{"n_layer": 11, "d_model": 128, "n_experts": 64, "experts_per_token": 2, "d_expert": 96, "d_shared_expert": 0, "activation": "drelu", "moe_layers": [1, 2, 3, 4, 5, 6, 7, 8, 9, 10], "router_score": "sigmoid", "normalize_top_k": true, "routed_scale": 1.5, "balance_loss": 0.00245, "balance_bias": true, "init_std_router": 0.0286, "lr_router": 0.000828, "vocab_size": 16384, "norm": "rmsnorm", "norm_eps": 1e-05, "tie_embeddings": "early", "optimizer": "muon_variant", "lr": 0.00952, "beta1": 0.9, "batch_tokens": 32768, "seq_len": 512, "train_tokens": 212400000, "steps": 6482, "dataset": "wikipedia_en"}
Below are experts of layer 3 (counted from 0) of a mixture-of-experts language model. Rows are named router (the router's row for the expert), gate (a neuron's input weights, with its number), up (a neuron's input weights, with its number) and show model dimensions 0-127. Each number is 128 + 32 x the weight over its row's rms, rounded and kept within 0 to 255. Numbers have three digits each.
After each expert's rows: a language model's description of what the expert responds to. This comes from a sample of Wikipedia text that the model never trained on.

# expert 32
router:167120115128169087135141217091119165075080127083037143118145113134077079137129065109187152096111094129158142065176158151146133094120110192150134067124064126065135113130114121158159131186121132097146152150135121165143096109145121147118123151112149146067146042092106138132077122116112110078116118136140144073118166144093095118115084126133119130151091114183085126157145182130096143131113
gate0:114129097094154098153095125090119154110133101069100135130147100106125126117090066166142147144128162153118112080094113153131181147105183082150094104169133104117094165130101196034128147111134131118137174100104095187113045108101082165125091121109118122131201119074121158172157154127062046102120094127074101088091144115164093131131099092153141088175144130139145113139136172078131098155121
up0:125121132092109093158112145135135137138142120106103162151174154118109147089110094134112137155167157146151134047083117125123174168088149088160081103161129092129128117121072210033096102104119127122096194080144115203098036121113110145114077099132115119154190107059138169174122175101099059118115080118080100115137147102153108143138121095146174119173139135161135134104124163128106134146107
gate1:098096100165115079091113089163100104124115162080116073158175135181158161120109117171145113159125146059108151133135115135136136102112122115154132048159123094153135073105087108226175057098098101093141086092150139171122140108097111150089094047099096123116118134166126090124088125097118166130182091144159097144180170101113142081134133111133120078117192117115066176124144130146113150109126
up1:106157111117135076109152093124119185124158133094098056156170133164136132108098120161144096124101138094123163128125097127128133088126157141146144043164140119154127083103089115210171108099071101052121120122176166141081139095110117205144103151117113063135124118181108111138078126107130151106140097139175201136206143078127092088133086123165120114105201117112126153145132090158096148103160
gate2:160147144121104095087175186192155120112195110121116166133173113137126101137125090108083137123158108129203163128134138175069126117116066140076071112105136132109146148099122156104154112088166142059151159088128132165136133130143159111161152106111133135173097088139137098070087134071127152095149156168133085169110075168120102110188093132117133196150125145176168141172086120214088151132137
up2:197115130134153057129152178190170114155138109151126137139161108138115120124124105114063124087139148109174160126123134165090129138174060129087090088120150156089111134096126158125123098107129158086119139084156127155159101143136128159200166097105133176142093068160183115098081143086128143098140111204138075119094086153121109089126092185085147191170118157140170133149076119199105157145157
Word-start prefixes. Prefix-like word beginnings such as under, over, re, co, pro, inter, pre, often starting compounds, e.g. over-turned, end-of-mission, rest-oring.

# expert 3
router:167133162148137115113127191136107183120135115108144139126134089127082126095094082164143112075143109161173142090129088144150094127129108117132187062094119122166121157131097082150170154186132136097086126171107152116101118069038178103128096088122156115122155068087143160136121099045172170129148124175108109150097165116134149160123129097119166142151121167182120074115158179120060181104084
gate0:163123141181162135123150185097155153171119137112153139106112116147109110166132077126177166097089102161172129039138105155157114117143156093126081134103197112160145150121157121076092121122132143112136139151080147119083107158072186103193114195109134182158155088096161144132073085120110208175141101184114153156156102137081128197103132170145105119095138158150121159141082141115086119094110
up0:158105143179134130133144210066147201136101126112173138111137121123120100152123100133156136130103105125163146031168145148152142121152159106140102125137167138148143141136140123105134136110105110097109163145118122127069136178091169085164129170085146180135160061100185144124100113108097227195140121142093104164148128138089130206105124163144144169083167129123103176131076115100086178079106
gate1:150140186141205139073102064129125144149149122114070154113109139103136127101132118123208121123101121133155133119132079136143113110108162075100129152147084093101170184143100148156088111121128123149147082138225124108080061121096158161111170085168098159119120153090206135108130169091141155119115092131136157155080101118144100121043139170123097149081130136092126066165105156122136142066130
up1:151138148150188100050117107104128135147173153123081154103113129057160074160155100150215119143067153140135126122158117138130135108120121089088093135170086130091157154132115140176048111135115148122103121130176106098062090114141151150083151124183137116106142143100198110137128171104134122134106119125124179160078130117140141129059153162103120125108166176072062082126108164110158135061094
gate2:203122139115139121154159143123116144118136154137126123203054056135121156165101097112145121065123077153124156133089134121088151069103127130101081121130187156133139107106106116057153142111129192103117152149113198125095060118119058189174085130118133107061114140134057150072143129154131154138097107132103201139090149154094129160123117161107143136156135189107110144130128082097128114167110
up2:192168124126073137140133127090116170133124121133141189192108068143141156175141149147137096119150034186121155107096171126126125061108099121122062106115146116071116128114172121098157141075103156117152128151125185054098107099114065194119095120140103114109090169111100132073170137154083143106118146121148173110103152134113143159135090156118141137118132187095109194160125050136109137133141
Personal first names. Given names and name pieces at the start of a person's name in lists, tables and prose, such as John, Robert, Michel, Emil.

# expert 11
router:145109119159154126049204139163100211112089099059104131152090106141132089153146122130151128105097135170194150120162106188159136137111108166119177100158101138165101131134098160193113196148119142136114118150088143145142129133110146121101161100092177099111122100090119117062164091070153131085106156162117151098108112112157149103168172111131137162093101134154162107174139145113033176111091
gate2:062168097141146147104107143137081186107116145114078121217109104163078147097118179157175160127120137073149133115188121169176070143126151070081096118153114103108095128177104134133141134149101152097110126108132135142175128167146100139148158071107123160110132079135163111128108086167049104094128124165123108132091120096184100101081096133109093123119121104058132136181133157094042121163126
up2:081140110154156128107083116133082147100110159140079114212107154173077182086109162129162137133130104059167168094182104144187066158139130106089096133137117112113076150159096142115107130142108144110095114100141106144171108198157121125160153098100111155141141079162127132168112080172051096109107152139097134136106122129168115106109091131100097138140138069061137133167154122109038119181166
gate3:122066164116140169128184144110137155089159130097099172137101104109128154116135155154167141150133129194189068107140088163149120142135189159064163127110163125188139143103191072154120100093096148134114121163124115146096123161178106112197172107176146083089136103102137099063160159121075057159126185149123107126115097169134110111133089071137178100123183105090086133127133122175114136148135
up3:124078142132141166140175104104148128051145125120132184138156103080130161122153149132154131132118150169153049070155128127143137148178180166086183140119160131223123124101188101138098118114097149118135114165182114195098120143130122129208164133153142104086114104111147086108163166117097062164155185157076120124136096166155128093151126074095176111134142134081090145098147127150077122121163
gate4:135125127095136126095151124117137114072106101114096106162083110131128145080083143104108163137139114136141096137143082171128129147133115121138160163166096157178052099142130194210186157194153140154108123101108103139075130113164108133096147238144125162220105068132089129142128070081143124136126144147142147110129160098188129177134141141166170140111118141138186091181141126060124126109131
up4:151122159105108149093194155110122088083134115062070108178087087136099124145071120107120137165158133155146096139145047158134110186142144146121146138171085137172054121185154171209149173172153118136143147121138142133097141134142084116067153186147118133164104081141118108108134041103127131114145134158148152101140163115141147144099147142154178121089146136149199088181125121085120168098149
Closing brackets and dashes. Closing parentheses, commas and dashes ending parenthetical units or list items, often in tables, such as (144 kg), – Don, ),.

# expert 53
router:159084140182196133119127142140126131131093138100128132123109094142105119101119073152141098096074160163206155132152059152111131145173098154198175114107110190123117134149111111211137101132092170147103201158131099146095114149100142123105149101118205066159100099105101180140187133127077170176134130125184142134135202130124151163149140126153150142112124072150146096097181159110107120132129
gate1:099138151105155143057072119121165216132132075066169116155114152076126162143088154148107151138181109101157131159140142093138131101103085118124122074175119120086147147097139127094100151091134178135176095124173115126062118135089102110147116158134133019115086110087079103093101148161099044106139080125138153118131121155137181166122164166133087106160153114138125157118157158095164130149167
up1:108140136118184145076111149115146184150123111093202093133113146102133161119058147165128173170139165142154120125140126102155152107127070111114123083179091117064134148120134158096082123099085181139196093129158150152113138125083080143144130184127115032107122143099051137102089165123114077086146080161111131102125123142151150157123125162152100095155169153080111161126127156080210114149132
gate2:172139134058126098142176110145097166154079117101150135121208103115128135026125101144134166104155174131120141160083121131151152140110101181158121067162122175117120180105114133098059208114137082108128155129111091154107146139151048124101183087125184077102130075146085110145188128130124091127136144148137134114130119138140177198129116102125131138132127157165135123120180149184156175125120
up2:127122145069144085135149120120099131130102093128176130082184110106131127067119084166151158119102168172127165193100129172115171135127139173174133065157112168117114176077130130113074171154138080102129112131101106175123112116125027098126160086116173074131158070133101097153218130081155145141139160083141139141127123122128119188137140144108174133109100146164145117106160181189114146087126
gate3:137123114063135117097146148115131185157111112140120125106187099150068086131123117150120160139145134074121150155158113122136192128188125038184149106163144114099115096118106140149107080115100125118156136114191192149085121205100078164107190120170154170117105175116111149129096122103129115139145129131116137141174091064099139158075079104147125088144140070144116182133136174161132167187070
up3:097139138084140103123139154138137184142106158112129124119138095160088090149155124142164115146116132116100112157160095111141178159209123056194165140170122124119140091142164117178096128115110159125112102140164190150080119199076105155134159125161182188100134198104093162123084157109106110133128134169115137174153092052118128146123060105121116119164156123140131152117097167133126150189027
Articles after prepositions. Articles the and a directly after prepositions or verbs, introducing a noun phrase, such as in the history, of the, earn a.

# expert 5
router:150127139184194109106156200113131167127092109041092192081132138125133071132095084140110145109121082149158122064188050149104075100121100128170152100125131091157104156123096137139132112159127119135130162199136109199114126126076102107129132119070151120129148072110147129142126150093150142111094111145129094098120127081113136154116131091154159159107101127159123102094171192100103129135036
gate2:074143102104125105056170121174135150130144111169123113121071123109136107121109127080141137137114085081100092143102131081091128087065077126148129185156087088171142145135114096062182156121091178149135134153109133075146167086181198104093145078094115132109162194140152157063128105142160133191107118160091138166112097120117158105081149096123176138127149105138125157098140155212089124135127
up2:101143084097112161059165131204134167107140126162119105129107101113142143145131096117174111111161074142152112176137084090105132117084058143156130160155096049165145160079124087098199164153119175169158112128098141111180130134155187094117114116098120158120178170141136166091095134144181143176115141179054116146104115158104169090056171105106145152143120134126148166097159138167118137133098
gate3:135127126139171116110160144094144175119088138069086107141118183122185072166084118164157154118136113191159114101150019162110139110110023137153142085146103117219127150128108157148145141164133093173102140149135125168146128113085045124155126118102131144087082100140078066164098108082121101107080105159149130120137140135121143127124122101168136186097108141140113105163152161136120124091104
up3:123091152112145145096148150109137178132108153067106131141139175113164070163110089158156154114119146184172126129173016159099131115123032125186149088170098124179153099126098145142146142128117088140091149168111112170131139097094049108147156143149144148091112138138091044122091123094108133124079119140126079153119120114122190127101135087162141177092063147112126109171081142139123116105124
gate4:150133123177106169168159161113105095132126063097155091106127162100073138130125148194147134062161109085148076167111108095061112130156070112153098140080154047143093135116191099133130111175111148118093153125142080092175140041130166138122137135113145123124066163105146187109116129125186102147102123137138098086124123072133142141134188106137129116082096153192149101117162155115113123099081
up4:141095135184140150147196138123123114152144044137148098077142116116097149139141153152126114076136094083148088172104107096089117146152090119177111140071156079130100119140218087108129128152112167127075100167155120085180153070119179169144145106130124132127066132090135188095120148133209160143103119131128129095106133097139166111094167085125134108060114185192154110125140149104107120125072
Name-initial capital letters. Single capital letters or capitalized first pieces that open a name or code in tables and lists, such as W, H2, Remy.

# expert 39
router:162125153136161089066184135128120127123116082056160151082117080144128136063106106115105133120156112152129124091180063184164110138132107136112155035161086126142111174126106115198173168165125130110074183182168135106165114118066113128098087098126189139095146128107133149099118132079119135104100149165149159140113099133134105078137123109142122145091118116149094089137160148103039139124064
gate0:138115090112131144122144179094093149072096137188151133135132109131190127194108043169090115193115125146146140168071156157162133142093188130145112120175140122075120198174197128142093174171120110104096145153147142210156164151127074101122187082131168117167139122149129094139123126121163154124102127151123096138110097164087149175099151103107101192146135114111141122131082121173155102103162
up0:113116056117139114136155112082099166103135093158128131141118127126160109170106037137083124198151120103133108146172157186136175112130145127139116134207139097067116197154162128117163177184114092077131134158119120175144165171093065140126152182158151104169120135143184098152143169120153138117123124169074170137082073124074127164107123116108114177152087106126123103172090117110168114116174
gate1:110117075080151169097152129130140077087075150137201139159145114146095090112175116128140177125109100103152086168090086167154111162103110124120150084149152095077080093098113131166133211179154055101114155102146111135142073114096110158081109130060134114146127130123102173148099099098110138080167122139124112158193081128126088108092113171147098139172154110201134188155167124128123091152134
up1:100118065083151128120171117142082075054095136127192161146182151125133109106143104123149158122125093119165117132130118168136126128092125113119176099125154122136112119119120142174105217179147069095091185058142116143130077155123111144114100089107158130142120102157158171164103078095134160050156116099150101146144074119120110118093084172126105136204132142220120161129133148084084103159124
gate2:145162106162106093157101116110167118046105182176181144152124116136105142095117203110148085069141098105124120149197105147172117093145127160143091067088143116134152137127111086174104110077146112112075133105174149107096122147122133104154154122177148134074152122155207100134124129142151096137166109103136132137030153166087108111187097099145131139136161164122134114130152124198065140152074
up2:143155127166099089180073113114166170051124179152174134131122134120105166104129156135154078091109079135134143129167120134131103100117107168163080098069135127117141144093106114157070104079135119145107146116210156108103128150113140101134137136189193148068123121136197065099129143183155048149149141129132152138069188165091128101194103129151143130130184114107130104158145105155109132093088
Surname and word fragments. Middle or final pieces of split surnames and foreign names, plus family and royalty words, such as -ey, -ank-, son, father, King.

# expert 6
router:140123174133155131094163143138043237092097135077068164140122144149118057107095058132142111107088088156140127081171066124125133127089114095115143087170084141137118135086112163145140148192100112123116164198130116197116105121057098129127131117050153139119145065093124115132120150081064114112095145158135107106115127113102121124107135159152139140115127096157116117117123156099072134121096
gate0:117126117113113160115165108121151054101039127188089158181131159123165088088114105133089104145114147165126177095072076133143156165173150139084130134100125132152155102145142128106166132087138068164138127123112104131151114175128118148118116116066100148131155113076103078137112129110107110128070102139119184033118155168093170121089123102142165086108167131132084138124143104095024116091096
up0:093115111103110133128176101098171065088058123180117120151145142125140057118135111116092092109142098155132153087090096114137172125160107152101135150083113124147161100125108152129178120085145084171140092102107089119155065164128116166123124159068102157109144102030103077152078119137135117126075101125086169068114140174101139133099100072108175069100146142097084126112143101091065119123081
gate1:115186129164153111119115129114066168074136114078046136159094149161130088123113054148143160123173114086103112121067093167178118182085178143101125101125087183096081157159080122110154117137144089150160187165107096151161145184129072106113077131135184131154128110116190096162110181130052118167117101131147118144106152103112095131108137194139089150126111117113128123105118121151105145089151
up1:093165127151153106114109176122078171046152131084049123113089144146139088114107063160145151098151096065117148123101080161168125193075169138136121101145080176090076166186092140093136150157123082120163168157116106184179160156106087113102078130115194127163136128097162080179101154151073135169097100135148110134103113105120101125109127169149114167120116096127141110105097144155108144119120
gate2:138120184157148106085144081153107141127143129109149176120093138207167077068111077121089117151135152128117120125187061159137154142071219133045180113110079156129154160126105142151208136143126069152117115157102124116131132122092112152166167149114165204138156053134141108088121131087097133120098120137119117158083121155101153135123150148146100085080170144105152129118155141162160120121087
up2:129104199166159099069129077147112152112147125126124188124104149215168090055119095115075104154133146137120148128194085168150155156060177163057184092096098160140132144117132140159203148150149054142122126139100126125129095115086102145168147165115169199146147059128121114085126142098105113124116115136130132120091137132122160147120167169154097095091166148096143131099144160145153115138100
Public policy nouns. Policy and civic words such as public, government, tax, law, health, plus dollar signs and LaTeX underscores in math passages.

# expert 48
router:158151118186131075129134145142119148086093163067111129091115090121080104049128099123112126063133094147129104085145115172079096142119104126147136105106068165143125151119137117193087146140109151166142220151148156185113114096096124143099090075116122086064115127072130116090107073137156107098149130150101151063139151103101124123169142110149139158118111007139142097148114134112084119137111
gate1:147137076124144143149132168128106109112150111099116149071144098134129165123207058150137090094146067155106053114129161169140137158116129154085114102133150065081098118157127098156133176102119158118088133137121100087169176082173120197102117092076109094118106137101142181111169136163119145162118145151183176173142198217160120104142124150106130072156107105161158096139124116152134171128171
up1:144128099132132113147183133157138117118181151117100135076135102145133162117140075140117131085117085195113070099119181174174122152111163134122118096130151091071084114157111091151152177134145116084076111125147100072161157132178103159104129095080101101115106148108173185105149134185125137125122208141159155197181193175190151112106135167092129080111141122149141115132101107136100176119203
gate2:173137109125163110094096118148142061100074141087123121083103050119098100129102085127162120082075066157071159120147122147154096217109121099118123120120156132140186148120101090216128157132116119161150158099120096103110118156143144150163178097083131131143103098092155147114091048081139148109196152103179065100108143069140154133100104119142113198138127129137112109104086116147147130124131
up2:184148119129143126112094117155160093103091178111165141104120058162129117166127098132137150090119072121061161117150106169138114202143136106061149089103232129116207127115116104208130189124127119142154119091105094077166071168121158139157173061120151094136123094088151123119091063070116146114167139112165078103134126090124145121095114149121132172130151119138110107117113103120122147123102
gate3:162144155127165143157155168165135191110137068139113101088084139104048101054106167151154138036129127131120127143098091098087130131120129134147061078146109133107095155081172076185082099132097059121115137089103138122152131123120182085096145065168190156132131128159095120136158106143111108143114146078137121090166135068121147144084147156116159104102093127086112138150163121138186108150163
up3:136145112118138136138171149143150189130106097194093106031125117117077058101098176147145115080095134162112144150086118146128154156114123120163105103185069116139087113073164104192077130147095087107104163093104137116157107131125156097104162114184192125121120126164101134140126119136090079121130119058149146120154122076120124152085220119129173108102073107118131143153129116139175125124202
Final digits of numbers. Last digit of years and numbers, such as 198-7, 201-8, 3:0-4, 60.5-3, plus the word century.

# expert 34
router:155151117174148125047170162172076134113100068073097190154100149119095129178112067128121082131137126165151161121172105137111088174094136142143141086095111159153102120140151139143101198163147144106119167153074138159105161120086129173103116123123120148112130036094103186100129109117108066119139122190139141090150159109088124156132118110171103127111131109182078106090102180157068155098104
gate1:145163166128158106130119140071134100112146138134117115108090061085112105163067089099102133177146084100139136137116106118196158104153123096139079110088153092122102130171127178167153147085130099175149132130062161187126147151146163123143141123098107128152127104123169096124157094139233085166120183177094212107141100121116112112105114072131104118093156070116070121062123113110108080118109
up1:121136176101128067102131133129123119110137104066092107133086054082074098173091076087105114140155069113138118152107158110137161145098142117172114106112167158122141163163099159146146139101111136154154169139107170187100141156149124136155154125109130124168114071127117114073127114171201074141154167149067213150101137109109116118121120117154110151058148080133069156041122102125122110153071
gate2:176115105136113144157170178147112102145139066181150178164132101153095083123121159101072102135150155149132138124155154144112059149138116148167142132041128161149109156134110128103101174175178164132160181118090158154145134166097058189162127111074118139140058084106059124101099186190117092155099148131106124123081137109179123121134120117166103101099135074075120105104154162132087148120112
up2:189122102116115103079170159131091124130125107153161177137113177175093142116117133098096117143124138142122168123154152123100102168194143177173172116080124183138079125175135122082072133165190157097162130130091152157134149134118062201162117130104200128170064088110125119127126190184112088175045136130127116098114124134149113148133135111159072111121148127112106079085129171095087148109103
gate3:123110114108141096118127150165157145075109130154154136111164061125131180079104146106118127143149153167147089174111129143135115111112135130122136174202139141094137180122166083153101146173092105104093112091039088102156154101165114153128123117164044125079151092126106111083130116187237105129103153090049117136175162113133117143093059139120062147118125126111121083122113130111102175136121
up3:161104109131109154118112135147135082060119190091142155157138057146125116099123096072170124177084134126116098160125109123157086105125161078160160132212111133163124164126132081118125124151099084072120111132075142126088168120118149173106135194144075136165147113132121144117099106137217107110111109135048118126198174131111139183144092132128054093129134090113086071152124143120102161090115
Abstract noun endings. Abstract nouns and their suffix pieces, often before of or punctuation, such as judg-ment, cap-ability, processes, support, use, order.

# expert 31
router:136155141146128107052183206124117160123087076124080112132143145142095113141163111103171108074149056149150127133150085141144119132126111111159125086137067172109125116149145143161154161202186102064141152199061165183104147133121130101145108161095104148091160083091111117147156141072148140091122124147129128070124125136090150172101146130149112160117089109211084107159154156167104156110133
gate0:128109147119088133133148126073236123096131099132140138120104173092161098157151083089123088112134119124140144127144106137077103181088088115221169107159107136182131120149110135181152197190172153122109176148138134122102163189126130066145109145141113086143082179080114112122135142135075142077139103096162167131089156159126142156092198158125153146116166131158118142123140183150105069144134
up0:130069115127129170154144125115214102103141105157128105123089135081158096099139089071123088093136164108099079105124039177124107123073092107187184156140114113124111107158145151159173202176166127134103200167097138092113125183096122108155147190160115101143092159069122104146129147125124112075137153111156165131098150130174116167100176143132114171130182092139099122156142134124121077141164
gate1:095165160177170127114145125170157141111101072124131061174129121174133166095086112112135151166150061120118105136071078163167115138076141061125128092106088107136113160116130103127131107189147114096157080163170165095114200162145089084152134098096141093058135135180141105101108151105141118136094139144177156134083078143096131133158123088147151154144150129149020109129175123077151140124125
up1:106179125197201112087155148170144116121139108137098071182112165171141150127132139120129143141137073163120100122093081172175120090100168051186139098104083148126113136147111072137118102167172122123135117186120146118098162162151079097126143117103131113074160082193149109159087127135145106120071144129135126124064074124136102130139110069121163155146162128137027097130150141077146141105144
gate2:133145148064111147119114144109154138129140112078109134116068129095132145142116104154114144156111098093196179069118121130100145133127126037152171144128093069127111130120163149104158109166124133047186088150060105107150114140108123118159132161159142144162123117079208168094088091098140097137099121088167084098119155102129156125170186146099144158136069099131089136222146145124126181153088
up2:173134194123093182109128137160139090106143112105113083125115075142160094133139072158079138127139078139153149063108093129093108167119161127155167151177098089127126112119154121099163108183137114026120156138073149109159103162164140146123113153152133135108081119092202128107108093088133116171120133118162117069117160112088167163115174156077136136119074104121092157204135133131126192171074
Verbs after modals. Verb stems and adjectives after modals, to or is, in expository prose, such as explain, differ, examine, less.

# expert 2
router:199104100208146112122202162136139158139097112107102133112087137092132139171148090133105100122083096207109146113134109156086067109073116112150168101094078130157079138111125110150157162129096162076090150118135128193100076112117144131130113119113182168140140078104079089129085044089132140093140139144119116098085156130129086145132143109180127158076101102140123066122159191113084139117116
gate1:203080095071153084144103162161184157088173112137075093119127122169079137115163145088078116112099133078101090107095185087123112130121191136152152134115150132055099125216198122103121143129152137142151128137160209138135115148121159122128174111126155171142137143132132140112066094131126101095123054136148175190136183097082100154136083151114140131165108131136164153111087132133130101108132
up1:165111126094149091126120135159203175104124131144098106123129166225050158110122143110099077088114105120118102102109167088121105134131163137159153129143170122091114105232142094137135153142127103144118111137135204154139126139090170112123138081119154193129138146147162141102074100101134114104174082053134208164141171133099142148119060110089142098114107184147171124113096118126142127162101
gate2:140080137118135144161167157100115143110111095157131118108134123206132119101121145119090101113064105109073136085098108114132148118060160155164184130106119191101111136156152162095076120089094114086134143184128104164093162147125160164044035088117147133119173118145077156127123093051196182142141143116104107171094137121136110094154109116134128097094131204081128088133129154140145159108108
up2:126059140107144124136167169108137145114152051172188121153107150195170114125111154123079085132054113097104135127094120089113142099064165163147143132106147189099106129140169140131104141103099160059129157151114151128099156156099167175077026105120150140103205148145143143083112110105161173138160148083144193096099126151131115106121113105117142095103149198116109109144128140165158158109103
gate3:149244179157114179156191142155095122144099117071135135136127149084120114113108122100157144144096164169151125170144074098178114114190092116119130076158115080142202135122102130091145188160122095128126099132114089081136093123143128109093159165142150128101118160092125097084170113148079167115176127098137129094105129145184220142143133060166107157088154140100118139130087126091151115113109
up3:146221160158132193165156159173109140147103124089098147151123128111117110125095114106153141132081154163145098150130110105177136113223083123098168060175130071127216120135137139096112158164119064133139115138131086104124101134143135111074154150129149101100130148060145122089166097136098137102211142088129142089087134126167175137128128058152117186084152159120095138144104111101161121111116
Digits inside numbers. Single digits 3–9 inside or starting numbers, mostly in tables, dates, frequencies and vote counts, e.g. 2'3',296, '7' May, 1'5'20 AM.

# expert 56
router:181140145131156085105235202117106144104105094073109145126078138140083066154101089103159155093158127157148156055149102185100146133139142153125117089181115173104111150161107145201149141109121137106112135153176118107095180118090126096132134135105165132100158092124096143092120043112160133152160121157167125119138111142104125110111124087225143145143077106155148122126147149134083111137074
gate2:204129141146155190159182109161047155133163126159130129129146152141086100113127109176101145099104133124135182072167109150109121089135093140135134103148133157141144106095171102163080187081098090114113119131134098131139156166142126115137146148119096092195152067170180105195168130110134191149124099121115128157148097118140067125045156165175152181137215105130126182103122126114107114133123
up2:159113144161143135125178153124096157116206086129156135082163172104139100106128082199125162061130095104109151095150116170128125114154136164154104094172102133114149132121196109188107140105090095147082130103124124131181175165114135101104134131103135103148107054137200069144142122150152188170141115085143156145163074113136071151058095173152157160160154115107128159114124145105055133081114
gate3:118128117121130155111193128224153206113139089117112132161093105130123085124115105147161168121154107127142096199118136163126139128160090168122118105146159107064096140094142106130149155150173164083044144099154120145170135078124084139102089087106129161095136156096130194156136110099118114149111114096168189206124169166092118145141155104132141073148079121164147090179152146155160062139110
up3:110163100125084112117188134194151151090176082146093127180146104130071104161132139153133137177186115116142103166172108177104125127111089148132102106138155102092140176090087179136127142122150166087114141148142062153179161122128096135091132112115076175099125160087103172130157119062133071134118080103146160152101168195140149139162128132156183064108091075131134123155159155156174060117135
gate4:146075126140188144125150165140141164161125112100154093119133150090127132103132120128134125085129045088134151097128110119124153145121172168148055101179103173136162150217151135135074180101105158113117158155128153149081063099104148114088186152190140124156107112186123130067120124122169166081187154135118081121104070121121158120124128169145132141105117134135137150086110148134031082070134
up4:141030125097182129146138136133128154159107131086127107086114200094121140116095126144136127094154052125121128159093128144109138151136160145158065117168103146141155149198169161138114183121111160109138114130104144142082022156109167093154112175155126148151110070162154124073133182124140177078182124114154153090140104131100155132155106144154135138122109120122128135076090155130060106041132
Infobox list punctuation. Hyphen bullets at line starts in infobox-style lists, colons after field labels, and hyphens inside compounds, e.g. - Established:, Edited by:, semi-closed.

# expert 26
router:144126178164137109085148188074115124080045101052109188139127095100079068106127142141113098108126100177131128078166097166133119162079122183201133079162095122120112157103108060182139143117163138110122133159102129174133132154106125155098073110065135090085118092104111156118159138115119130108129127116143160080142109107121128110089135127164171158135135109145100139160184143105053172107084
gate0:150150102150102113143180116141142100174164155091213144113042071110131103092046092115131141177153135139175066173106124128118113141071144137158120107106145119152119141112106112143153176096145147126111099096125107115122116162166159110060162113147133112138067128126171113072124135107089158153153180112138148150168112187129111112130179086187141101154144138135094134046146192178093100104103
up0:144171131117099120115129077168110167145123117105197136117105086141161129072061113148162146149153109123179035234104143068144076132112156160138124132116145117124167105088099116146137126090122132109081122097111099102110097170156144107086134114146109114104065113147144109087139140063095171139160185129115155131115126151128132126161204107164128062147158164096116153082135156134078111067092
gate1:166089151100096085071120124095124159172104117104148108154109126197084095129218218079084108104183104124112115100142086155137112157110172150147126106126164163126135099086117150137161120122164128091128139185089128173193162117138157141153125091088183134099108139108083106153173114222156135163111128172115203107121134147108118108171132104129131119145190113108132112136171116103140148124070
up1:178126185117106080067128124095116170169134089111151098154116137191114134111211219112100142111145099095120113084124101150132077174101180106156138102111123167104108089111142143117163067106189117090116120141081126151159159149105170170142113108107171120153118129127090077128176114213163138161114131182128182106131099195125087118139151129135126118144184129128149119083199125096126138128103
gate2:147121068164153118120078143106076132159105121136161102178126175142136149110111090090131162131101106123135191108087171126091125084094115154115134058129154109084173162105125122149114120157168187091142096127187147155115116080110143150123095131088059086135166102113121161097187135113176195121136120140136100101092088084091094110122151151043134173131119136113139139153177091131176158217170
up2:110112074166151105138097153075093138121089103117125093177109164156092140111062075115110185122093104133117185069114132105091132082103132129117128065139130114085153182137123124120124143175155163122142088117181139143104133114127166172177075144093053117147142154105098141088203117133172212115130094104124120106115094097088085121138124135055166173125113137138114113139156088135169133197177
Role and naming words. Words introducing a role, name or status after verbs like was and known: as, a, an, became, named, called, New before York.

# expert 36
router:166158134176191086083143149118096178077099055121136165087094098086064113086095110133160118114114110086125124099133123156127073085051115126138136082088115138168158160133149134155160185204119174157123159210095158141133099111073119149113099147122161148103118099099072120108159160106118142101114151152124142100159132128136117116127147123170127158171097081215118086159117177146107123112107
gate0:140108094124154088151139178159158150089160098109132134103165139061112128048083084157145127163110062150100093093149136109114111141053126140090147144086138103098146126169083125124099176144174101168196127168123115140093113131130111190105127137150203131096117105076110150138188162171107143117147107190116157082119099135144125094151129146098131165124098105212134106223112128145098122119100
up0:126129110144145085124153148154113107078132088121111128118156132053142087052095105166139129142097060152126107108146152119119123158075153182055153130106108132043143105133106081146115178128159101149184170161117165118131110100192095193146169136144149089112115116100104112110144158162103164137143130189139175052131091113088092138169173150096140136166097079194130113178087113132125098140121
gate1:136086149142134118131157138108162095181076206114134171116066114095157151100129119154121100110063088154084080147162136061082110149078185116141142151098140118115110167173134131110138148152116109113127088150182146118122157150124161113087092116112118131169105093087067092122132154129133171097124099141056127140103126158142137109196191097114214145083109067155086129091082140146085094103151
up1:111093161179174079117175135114136112170102183126121182104065132055152144135130109147132111119100111073099094127176130084085103147079174106064171154102133137083129141179155146131079124157123142123155117140181195117124173180128100117093113098110148173118097129091053101114130174120200124102113091129113125057135127164145122102142167116090148098105117101155109117109075144156082068144126
gate2:158170101135126154100129146112090136158193075112081079041120124112135111139160160137099167166143167118104166152168158103110145141100116095105111127099045160202068194128127146182182134108130138128126176167127121139135106167096142101135169125113077132159122103112123131170175138150153134124152129087152161086132142112049151150118135140147175141150113143204151108175131154114085158122042
up2:165151102165148132124151090143105139147191106110084074081117158126115137141142135155127165162176137111120158149178089106126130120107153127132137119112075130249079187123165153187171115107124142126116163173117159103125115233107150141126132152101116130122101086136111177175183145124157132098133113134144121105146097179050153143153106140131150174178127124208165057118139145150096123131108
Closing quotes and endings. Closing quotation marks and brackets after a quoted word, plus final letters of foreign names like -ić, -ów, -ale.